Below are experts of layer 6 (counted from 0) of a mixture-of-experts language model. Rows are named router (the router's row for the expert) and show model dimensions 0-127. Each number is 128 + 24 x the weight over its row's rms, rounded and kept within 0 to 255. Numbers have three digits each.
After each expert's rows: "comes before" lists some tokens at least twice as common just after its tokens as in all text. This comes from a sample of Wikipedia text that the model never trained on. Tokens count by the router's weight.

# expert 67
router:149056164142160167130118142145142161124126086150130114103145137073090081099118152143101085105152156114159098110104170131144115136138144109115132137128085121147149109117108155162135107157141133101123108093149155123088144137089128129148154102167161090141128147155098107132100122123135153111104091116111128092143155150135162125116154137131138116119146143103150097109068114135140149125112
comes before: "The ", "He ", "In ", "It ", "and ", "This "

# expert 144
router:185109171168138137081110143135120173124125115138162094133139151064117118120113130142090096120143176146132115115116168157117089140131154102121147138113107098152135124088114129178124110146148146087148091128148165096079151140129135152180143106161159114145115141120101116114104101109148169089098104096126099095139132157143141135139129150152154128118141146121129123134115115157151145151128
comes before: "\n\n", "- ", "| ", "1 ", "5 ", "2 "

# expert 160
router:144100154164136152132116155158160151120136102128131095115152140112107115109110145170102072085167130120136105090130171145156099162134133087105162135094092122137146092124098163126150119154137117102142104127154160113136151137090118136173137133145144109127124146134132134123119115115186164121129096109104102124170148132169144169131179149148141144109163137136129077106108124138171145146104
comes before: "i ", "a", ", ", "i", "a ", "o "

# expert 189
router:160089168162141162130120170160149131115120106149144103124127143121107099126120137156133084113165135134144107104115138155161112123118158110098166125123095112121139104114108175176174125151136118126130115090164134121125166144075138133165155103134154122145113153140134142125112123102166144113108121114127093085155162154157124134117164133155148109095159132129134083100096137163150166146073
comes before: "i ", "i", "a", "a ", "ire", "\n"

# expert 61
router:133124138149140194132112160159140160100085110157123109127146131093131118105112142127113099129138127129148087110092142133151137126153141109105137165136116110146125089105105155137168099151124153103153120100155165121079144133106151155132152140154176126130135118137097133064122110085128157108079133089109135094158172126165169127127149151135142084154138128096116106108115089131153133139150
comes before: "of ", "in ", "and ", "is ", "are ", "to "

# expert 28
router:155110164140149144126097130131139145083090103166163090098150174115109124105123120124118111113168153133134104111092131153124124117161162128090134149122118097131163112085096149147163092143151138076145127122147140128068148153137140150145166115150150121166113128129070114140092091100152134136122087098110106108151132154144144111135134167161137122148166121124108102093117100154129158135119
comes before: "| ", "years ", "years", "|", "mi ", "million "

# expert 166
router:166082149140149158121098170156152123107110122117139077117164166106109096104127134120105075102169150135155095109129143148135103137116144115098157147094116111148139128120152177158153130136132145104162113115153171115129148112103159140152161095157137106121125153159149153135089108111146136101134128097132108111173147131155160148137160134131132091138149167120105102092106147164132160147093
comes before: ", ", ". ", "\n", "s", ".", "j"

# expert 36
router:153088133136176144105128158133166161118124120129151099104140154104120143110103150134132098096156154153140115107123138129162119172147156094102146173107148105165135129109102149129139118151134139093152104115160168098096159142095126161130143141185148099133120147132111124115115088071158134117104114086123123094186157152138145159144156139148154115129128153119146098120109110159134137157086
comes before: ", ", ". ", ".", "\n", ": ", ")"

# expert 99
router:156063142171155154132107134149145119112099075154145121101151104099115107111116152134114072110157160115127094112122151135164098136142156074122141171110110124131156105111115142173138109165146127100111132108140155108132170135092137150162146093132162095142101147128130119139127120103138130104118075092113104088155147135131153136138143160146123107130165137093124105094111115117131150101103
comes before: "| ", "(", "and ", "State ", "|", "City "

# expert 49
router:146078127156137172092084157152127156116092107178137122114185136099126123102110157123098113129158138143122114088123156148132065162134158118109146138120130112126131091100122145138142088134162144094129108112139136087114160152127150167136179107132141104132093148147125108147108089109147164105117100112116128101142154176146136148141149157162127127127158141100143117085110121130137156157120
comes before: "the ", "a ", "his ", "Parliam", "her ", "their "

# expert 165
router:140108137144157153128092170159151136087091116132135104119124144113093104142119168143091067106153160142131110113113151168147093149132130099097158134085092133139150112106116169139146119137143133107150098130158145132128140175109124131145130125158139117109096158152152127139070123119162167103119114110115110116167139161144153163123139141149145138096151138123119086101075140135180133123095
comes before: "ian ", "o ", "a", "a ", "ia ", "o"

# expert 142
router:155099166139153132120133152161131163119100112161146110128167145106096111125105123124111131111144140135142120076109140144134124132157143115116131135132070094158151127091111131122146106132173157119123121109151122124072157142117156112152165114159123120138087139129106094140112092088169126089114084117073104114152119156128134146124165147152143145112182170113162084116082105131143143123114
comes before: "be ", "been ", "have ", "the ", "to ", "not "

# expert 191
router:144123177176120152113116161144143131091104127107139103125146167117135139091118163137100101112130154149128108104112152126162117141151171088086126155121092118157137138063117114169139121150164125112141102107183119100068124138117149164175179098145162107135102124173131104099142115111133132100128125081122119109171143147120138121137162134156136135134143148131131102142131120150144155132122
comes before: "| ", " ", "ts", "ce", "votes ", "resul"

# expert 76
router:166117171161126146124110145138159153115102119127133115118170145091095112120068145138126076112146131117167089071112155169142112131131134116095183147097104138142138107104112126126143117161151134103130127106142190111099146123127152132137167107141143111147108132133106116087117136095151142122099110118088112097156118131155173171114150146154151113140160146112148101116092092119159118128122
comes before: "of ", "and ", "in ", "to ", "was ", "for "

# expert 16
router:165067143139114143082139139162151143126117089146148109108134157129090101070108157137127091133147151145147120105101160164143082139137133097127137128127106100149159111122123156176135094142133127105121105113137137139097140133092132118149131143164165095138112168145136112138113117106148148090118119071106095100139171181139165152143158137132146109129171151113148119116098114132149158153117
comes before: "s ", "- ", "and ", "(", "B", "was "

# expert 188
router:167083131155152151125126149141152139133125108161145071113123166093089126119110146133090112122173163124156129122113165147134137145127129114120142147114110118140164122103126170146126096152153120098164085084137156125103155141077134133153134114185141084133125154129078109085117106099154143103116102109101115097145132165146172139137135141129167124156155144123163099132102119159150134127128
comes before: "\n\n", "\n", "000 ", "”", "Succeeded ", "History"

# expert 102
router:173079158137166172133120145145142137114108111146145110105147153096106127110120151137104106109155134112140106112098146134120098127145158093095150151127091119161150129091108153160156119148132155089140116118139181100081160123097124134141158108153159102143108154134090112145094115098163136128130080101087094093151129150157180129138147164146126095133143122113135113120084101137126151137114
comes before: "| ", "and ", "(", "|", "– ", "in "

# expert 79
router:194115119155145138109120129131148142115106093154120123108163145126103137119084154126090118121155131115148117081086139137137107136142147113110135150111092107145166095097112162149161080149149146120130118085134110132103128136131134136157180121161168100142088131166091116136091112111160123106130083069117128101156145171155179141150136148149123118132136123114134127121102121135129165166103
comes before: "201", "202", "the ", "200", "194", "199"

# expert 148
router:140107139142174148081100130124167129086101105156142090134151124108135134094099142133090127097152163153137102106094143150138075137151138132133127149109105113155144091108126156131162103164161143126115106101139129091090157156134147157156155121131150097141115166156121129147125122108139121095120107114105092109158154185168169130134135167165146091127166114122140088122087110122135136133130
comes before: "the ", "least ", "a ", "University ", "New ", "age "

# expert 120
router:139065146149133130103135173152167129120111098151124103085128148118088091118108149141095071110167168132160093104110158119144112147154137107140151145118115136135160101090142160129136130148148133135149117132133154106105179158091146130175109145164149097136113163164134107134113118111143169115109103116123098093161138141114160145128149158117155093123143133094115131089117124129148143152089
comes before: ", ", "s ", "z ", "'", "tic ", ". "

# expert 73
router:159116157137128159109125152135130125109119087151144095108146154113125098118122142135095109106156138128134102110080145137174116137151125108119173152086077125116124080085109162143161121170137166110154099130138135111088136124111119172134170133130135095130098123132135115131144106108143169111098130092096077124171168165133155126158131166139137129141121131101158136091119107168165130119099
comes before: "to ", "of ", "in ", "tion ", "a ", "the "

# expert 89
router:142116167150152149096120139161126143103115090157129097120138174093100129117138144163089101126127153160162109109096127142163121151124133087116135133100082121119134122105096156118157077177135164090159102134158128089090168131116148174174134138144144121125114119149108112094143112100123143110087130073115104140176175144160140118135140133128136107126129134120138117092107103140135136149109
comes before: "tion ", "ted ", "ts ", "t ", "tion", "ting "

# expert 128
router:139089143141149150120096160176151138129102090135148131115156157103105095094108164144113082111149126150156124113105145137139121135131135121098173142117102123152156110087130146161132104154138126101136128092164161118106155135116134140157146111161162105159123157159109103139100130113155145111107095094112089098143169131137166138130152169126143125151161164094124072120084109143127170106116
comes before: "| ", "(", "=", "|", "– ", "and "

# expert 162
router:171106175161144139092108140131137153107086121146131106108138152094127133087127152168124098099134127126131109120098139148170113124152165129096126143118099132188172133088129108187163130172152145116144093113176116095095105134115150157179165095136144099121106139189119096106131113112143158084130118115136103110159146136130147143131130143157145127125137154116135112107127118139146132144130
comes before: "| ", " ", "–", "===", "0 ", "1 "

# expert 86
router:145115146128150145141104126147121150119124109140128123081158143086103102112111139158117095114135142135181087119119144162165129116131142089113165130146144095133140124120100145173147090175161144084123103098144175103083134144100143161144132128133161109103122134152087147083123119089164136096130130127106106111162143177158146154161143141132141101112141132132161123087110111131167127139082
comes before: ", ", "\n", "; ", ". ", "im ", "."

# expert 44
router:172086139129162147079129159123140168123126083144128101116143140115105116126118149169122113097149149142136121104131163144171106155178152117131135146139115132140155107127102164148174117138144127085149099114132146071062133159108146154138175097170147097145136120133098136123110094088162130124114132075105123126152156158140141158133139159133149118099144146118151111134098127160130128137107
comes before: ", ", ". ", "- ", "\n", ".", ": "

# expert 8
router:142120128156175131090129161168153160130131125124155100122158145086104101099102145162144092097139146153137115111133146133161118167147142087078158149143134092140144119118111161132160125166141155111169098098155166110116151147104121143136145137137140093154110119138121139142086084102146131116096122090118129094156174131127129153153137153147157082112146138103137114102080116149154142128091
comes before: ", ", ". ", ".", ": ", "ing ", "\n"

# expert 171
router:131100136180146140132115116141164132102115096155134138106147143115107127064116128148119113136176168130138104112116142158116079138120169091114154138091100098150155081105133159175131117177127122099159126118151120125117156126123134128150165110140147130158092135162121143125105114098178158130133107090086125095149176144141163131140131160161156100119138131122146133080135113140158155129124
comes before: "| ", ", ", "201", "202", "200", "199"

# expert 178
router:174091157149144165080131142125156131085100113135135121126150155105111132113117132146100121108143156124151103106101131136157103125156155091101151147089115099150134126100103164168152124128134145087144098129177153116098146139117118161149169110167181107118102148155100140139118119110161139123119112080092107106165139164131163141130159149130137112134126142090169116113113084150123144162120
comes before: ", ", "6", "5", "4", "0", "9"

# expert 0
router:141074127136163154084136158149147142105139110157126084127127149098118135110136148155105109091123129132145134096098172133149096162139139120079167156136110096156135112129120142135184115147146159112144119110148146087116148123103149165171170123179142106133100142152138125144070113122126124110113127112112116097163126124123173153133161140144132105119123137097118117109092086140140122187117
comes before: "–", ")", ") ", "). ", "), ", ", "

# expert 26
router:160098139148150156107132144171133137104135104147114094101130151097108110110116122151145070076142148150149098112117143142191109166124152108091127170114134102169130098087114157144157127171129153101155139110156145115089164136084161175142154113133139084155123140133131110107101102117135115130103120113138117109157138149139157154129166136143152129130147123112129097109085123127139109169108
comes before: ", ", ". ", "es ", ".", ": ", "ts"

# expert 101
router:161133161179152176126112145156142157082102093138127116106161112086132114126098165146124106097137153121134123121095148159124121131143143119095139137126111124137110112108118122185137122179149151108117127102170148110099178148104169136156140123160180109177118167158090128141087148110130152111132096102119094106152125142136141137132140177130146094148163138118121126107086114142135136133138
comes before: "| ", "|", "(", "m ", "Cup ", "Championship"

# expert 123
router:166049188139145157109104139154139153116120085162138121120152137131091116104091149146093090118167127141152104128119179143122080154133152111114156143115111110128140103119116153174153128153142131124106106110143187123094138141112148148139134103136153112173088143152107131132130131115147148118127112092117061106154138152141156144151139133143143109138155120116148094119111105123134151131099
comes before: "| ", "(", "– ", "and ", "was ", "& "

# expert 121
router:173097143135173170104089147148131158117103116179148125107129135076128099108102172166125089126147122140134122112109146132128130111142126126115130119124118104173148117102095141187155092129151135125137093139155138094107132155147152130185163124139168107142123151180116101128117086103129156115135132101115105139162154133131161128127166117150153122159133147126113092142080114155143138166112
comes before: "G", "A", "; ", "P", "S", "D"

# expert 181
router:141093172166119156118115163164128127140113136144146127096154155113111115120096141161116088105163135151112109083128129141127119160136152072094136140125135099172133117112121146160152111155140151118163121078158154133125160131071120153147157092148143118123116137135109107097110142093157155118132096097091110130167145137141135123134158149154157093115150157104114111097123113175161151154091
comes before: "ed ", "ing ", "er", "es ", "er ", "es"

# expert 6
router:148088166145150146116117138164141141105112083170150111097148147113095090095123149154099073122155144115157105102093157136148095139130161108103151130098106120160158104106115148178143106139128142120133105097147164122107156151100144157140168105153169091153117148144126126141109129118146127122105109111115096086131162142139167148140137140149147091141160143085139114112087096127130151119107
comes before: "(", "and ", "| ", "in ", "was ", "County"

# expert 96
router:119107172136129150139115171162139171094111080155131120126150139134102131098082169141106078120157129115144129130112180136137098151149159120113159142114108102146154093098108155183158088143141144127127099096159162107105143149118135160151145106147173108158111138152105111126115129115164137123119109108114088082150136145126169126147141158148132129142173137121157088105108109119128153127119
comes before: "| ", "(", "– ", "|", "=", "and "

# expert 179
router:188081151151131146104137180131146149136099115180127092118121153104100107125131152147089114132170137120148120122112134156180135140151155104110159131123110135143165111127120159143126090156162122112146120083151123117100162147112139136162145119169176108143123161133103134108108110099135134109114120109116120073142130163156177132126146134132183114138156122133127086134093128164136137144089
comes before: "\n\n", "\n", "000 ", "- ", "000", "8"

# expert 114
router:135082175156148146125112161177138169100114078187148128108145152124103121107085153155100088109151141133156122132096173146139097140156146110106170142102119112151159108103111146168139082141134131107132099107158155121085150151123143167138148104148162126140108131144102113109114123123157147123132112105114084108134149143142176133147143125141141120108166128098138104117093106126133158134110
comes before: "(", "| ", "– ", "=", "and ", "B"

# expert 53
router:150096129156155158104115159134151124141105106194155125104159156097114126093113134117098117091156166152144112090098153153137104157140137121096129159129108112143135084094098135127143111141153140103160118107151152101109131160111171133140165120172142121135096159145115110141091098109150163090137076093125113087149128162156141154130134123130140125116146159114135106114104094129156162122094
comes before: "the ", "a ", "his ", "her ", "their ", "its "

# expert 88
router:161106135175180174106095151172138144097107134118168111098125153085119108114130148127115106090125137119121091099114152161122134134146129107110133156088107116168175114098118140152149118154145144086133114075130151083103134145114167140181141125147188111134120115152117098130125107122137151126134118114117097097160152154151139129133115161169128119137165134116138107093099104132145128117104
comes before: "| ", "|", " ", "App", "ent ", "% "

# expert 29
router:150119160156143166115137122167138120132130112125157100107165167091105107089126143177117112090155140142147111100126163149138123160143156082111151155125121097120132113107069148141144118167132153123139108107169146109126161107134178141145136145132124096126091143150120107104100089107166115136097115093087104111156157177140144159136119151134156132117116124124142120128073110144150104159101
comes before: "e ", "e", "ing ", ", ", "ed ", ". "

# expert 174
router:142106133121136146111068133149146150112091115149133120136141153093120140096118154129124100119148151142138070068095124147137121158139140133139153136093115098140152079102127127122156082136146169139166111097184152093109147137113123163173142119170143118108108166156119114130118131112146141120130108107106109091157126141167162161150140153143163108155149134104119085116120115136161162166126
comes before: "the ", " ", "0 ", "ww", "K", "New "

# expert 157
router:148117125171160139085093124164143138086121093149171093121147124112119126112109174116087113103127162156135104100085132171119109125128141117111140131127090117152144116102112145137161097156124173140125109114167139105114145175146132144175171125113172110129118149174117135135104127089187149124130116108124131101167122180133158165139150121181146108114126114118135096118141113123134120133117
comes before: "the ", "0 ", "25 ", "201", "1 ", "3 "

# expert 187
router:160075131158180145081124155141154140094108101136142104106146127103097145115099169129129110116187150136151121113107122127150103147137148113110140154126125117148153129119107166138134103140124136111150110094145170108100167142083120153139162104163140095115118160141114139121104116082157133122124111088149118093167151153133122153146148154147141106124142162107147088124099127165138170148072
comes before: ", ", "\n", ". ", "\n\n", ".", ": "

# expert 124
router:135052144126161154117122162147146127126096110128120106105119128127085099135079141166086077091159131137139121115123177134177099149136144095121148149114112133163159113135125153153139100153121153107135112124143160114100182152110147137149131126152137126152123167148134133126109102111167115105115126099128081129165153131134143148151177154138167099139148146110143088129125091108147126134094
comes before: ", ", "z ", "y ", "\n", "'", "e "

# expert 55
router:146081122142160143108119145146146158129120097130170109099149143108118089086107154147096079102150139164155090109107149127177119150123134101115149126099120106160135128085130163136129114174164142081131126124149155116096144127111124134155146148152146093144128142146133113146112089109166138104098126107104093094167163157137164154157159136115152097102150140125128101106103121114168156122096
comes before: "s ", ", ", " ", "; ", ". ", "e "

# expert 31
router:180101183136105150104122156142154139097132092174174124135150152111134113117091153154093096095132139134134106107097164129161094141129150122116135158132106117149149116112086152123150085139145147098173110104138173122081124148126148152151183114138157107133098152154089100124119089103150143084144124102114125111154155141153137119147139117160117111118139132094164132133103129138124137137091
comes before: "by ", "in ", "the ", "as ", "on ", "to "

# expert 135
router:147077148140160120092128172140158145096106085140142099095125120121084102102095132161117084109161152166168140122101168138156093167138160099130134135101119127144155104101147147169142103127141138141128101105145168125091164136115141140133127129154139093136125146150115137110116093105155131121096120092110106095159150139152140155165130142154174093117138148105140114105113120142162142151090
comes before: ", ", "'", "\n", ". ", "s ", "; "

# expert 11
router:135086170164176162101149157156135139130123107147137107105119174114110125105105146144121111096133121154166137088083127154179120140116126083110127151133134118172138114107116151145157127147137130100146102096151146115099160138137123138132157118172131073154120159151114109103099134087152121104141111100111103124169132149160123156153151149146174125156141141129124102129096093147120110173093
comes before: ", ", ".", ",", ". ", "\n", "-"

# expert 14
router:158118159139142153122117129155127129119117100138121117118138139111116114099109119170125099122123143174131122067106162164142138123153167092120121141141114115130152118090108148170164119129167137082152101099153140133123148157150144154148147129140182128129113169133110116128084086089161141095108111100103132098162152193125154150149157177171135132166141147134123133110115090144129118154139
comes before: "| ", "|", "\n", "8", "1", "3"

# expert 97
router:142097153129133162119107147139132110072114128121126113113176111121111106106093144151091130122164138130118084094082154139140131117144141096109165147084121111138164127133105138112157113134160148106138108121144121106107171168092139159173192112157165098124091122153080099127121143106158125128110108115106124107172135154126138135134152147142148099175174143097141116102129121150107160124138
comes before: "of ", "in ", "to ", "with ", "at ", "and "

# expert 146
router:168095146132141151119093157140157148118099084158123100106146165105122116129123135135101107094158154112140115109109160151167106161135168103101142144098098104149148113109115158148127128164168144093139112119169131110089156138125126152181178112150161131145106145133082120133106091105180145116121094117100105105150130162161161146134156167155133116125141128120126134133085107148145116151131
comes before: "| ", "- ", ": ", "201", "– ", "202"

# expert 19
router:149103165156137159128091157166140117115101105149143134112186153100107095103110152132117095114143149115157101094115132176115107151124142095108172145100086154158136112107101147142130109166152160092134120103160165108109148136103141151134170087158167098146112146147132110115118132120136133125137088097105089106148139134165170132135145148152134092144150131087120095122095108126123150121115
comes before: "(", "of ", "and ", "in ", "for ", "was "

# expert 176
router:173104163178135147121119121157154154106106117151140134119145141112085116118113162138109103130149134175146133119110152157143100129131158088139122129101113093148152130083127149155123096133155154096143098101157163105109161142099111130189174129154130117165127133120096098095080122115188145105108129093132112093144162161159146147123146128139165118125130142130165125118114134134140136139081
comes before: "\n\n", "\n", "- ", "s ", "\n  ", "5 "

# expert 151
router:161118123160146157100111128136168150103111110131136114126130143124096114121107157136114087113149138158145104086100153140119120150136145106112108137081111115172183112106148160123161117151145140122166117107148166124101135139114156118170185103141139115175132144137104140119086106106143123125091111086126119113172142130172157159158151144153152117122183113084118083106126104130153148133108
comes before: "s ", "s", ", ", ": ", ". ", "ing "

# expert 186
router:153093142139157158094128140155154146126125094162142093106136159112103138108115157130096121141158141134138135105104140135148140124142146104135136130124139113130188087118100161175123111159148137099157089070145165080083150132112112146148143108179150117137102176135101144101092112091161145104122123111130126077165144149165151127136133165136155116154149154121122094130106108152131145138122
comes before: "\n\n", "\n", "5 ", "8", "9", "0"

# expert 41
router:137118139152161144119130102147152122138123101132159136115171153105119123117122160164095096099152152118147100098125184152171115165156148099131137166127081113151181116142079116170145083142126137101139113113165153082099165128135138165161128139156144111119118137165123097117094083088133136119098107118109123123155150157159175148135133131134141121153131138124154119129102078138128136139143
comes before: "\"", "| ", "|", " ", "ro ", "ally"

# expert 50
router:144102141145143147100119161159128148117117120111101107124132168124129107122119161147130088105134142179162113116098167148138111128146119112111139167116119109132148096142110172149139086173157165082137125098141147108106139127106148165143137127158140095129120134159119136116120122084124149104092097097081084123160171154156148130149134169115147077141136129125131134082100103162126154135074
comes before: ", ", "\n", ". ", "struc", "ther", "e "

# expert 83
router:146104166143145163126116167138152120127113115150161135119165128115137122087137148139116104124137149159126112085107148141137118162132139125111173149100112122157123078103111129119158114159167168080135124091146162108105148156133167135138168124174170102138123150151117107125109099087160146110119095096091084086149158169151156130130137115157136125115155146100172133117118101123142148127091
comes before: "of ", "the ", "to ", "that ", "in ", "a "

# expert 175
router:148105141152162138126110136156155135102110117161155140081167127119110134110109124151088123126148149137166090076112148163127090128135140087127164135107127113155151085114109122167130126145149130100180104118175148104104138135103130144156150094174134123137097138147115104113125130089143126110135136076085128103147161165142152125152155139162148093133132142123167126094123086171157135146123
comes before: "| ", "201", "200", "202", "199", "\""

# expert 7
router:146111148113127169108126121162131135120108120156145100101167149107112116094122169140111126135119163144139113093074154123155131124140137157109134162114126128146159131093137115166139085113160128097140119096138140076125118135147114170185147125132157077129085172179131147091102121110151160101118110101106115125200115157125138129123121141103143117126153116108131109120109084136140170156131
comes before: "2", "3", "0", "1", "9", "4"

# expert 60
router:163109190145145146117110159157160141129111128143143127128160150119126096093112140125126106108135149120146102069109143178139120139129122093095164142105111137149145078099098144113139105178169160092120108106149164106088160120093154139138166120138152111146134146127116100121103120110149126098103106089107115090142143153131177138139145151140131127138154142110160110085103085151129142122101
comes before: "of ", "to ", "in ", "and ", "for ", "with "

# expert 42
router:143109114133136133112142170161166127125117102126118126096165177077088093093116138181128101096146178104170106095132137129164122146136148097101151164112126074140162125119101138133136106168136146116148092112160164098128141138107127123151133111162139090175122142130131132129137103086149150104092120114126110115173155152139146144130150154131149104129145152120151098093091105138123126127106
comes before: ", ", ". ", ".", "es ", "es", "\n"

# expert 22
router:116105154136156133081128165164133139127093130178108135119166170119126111132110158169143128124127156132156120098099154154132118152143143109127128158123137132151138108117115125121153120160175139109143100083123130091089130132126126121196140113155152086133117147119091134085099106139168154112079092120103125121163137131110138137149143160153128102135160158104157123126100070148138147182134
comes before: "- ", "Scientific ", "= ", ": ", "Genus", "Personal "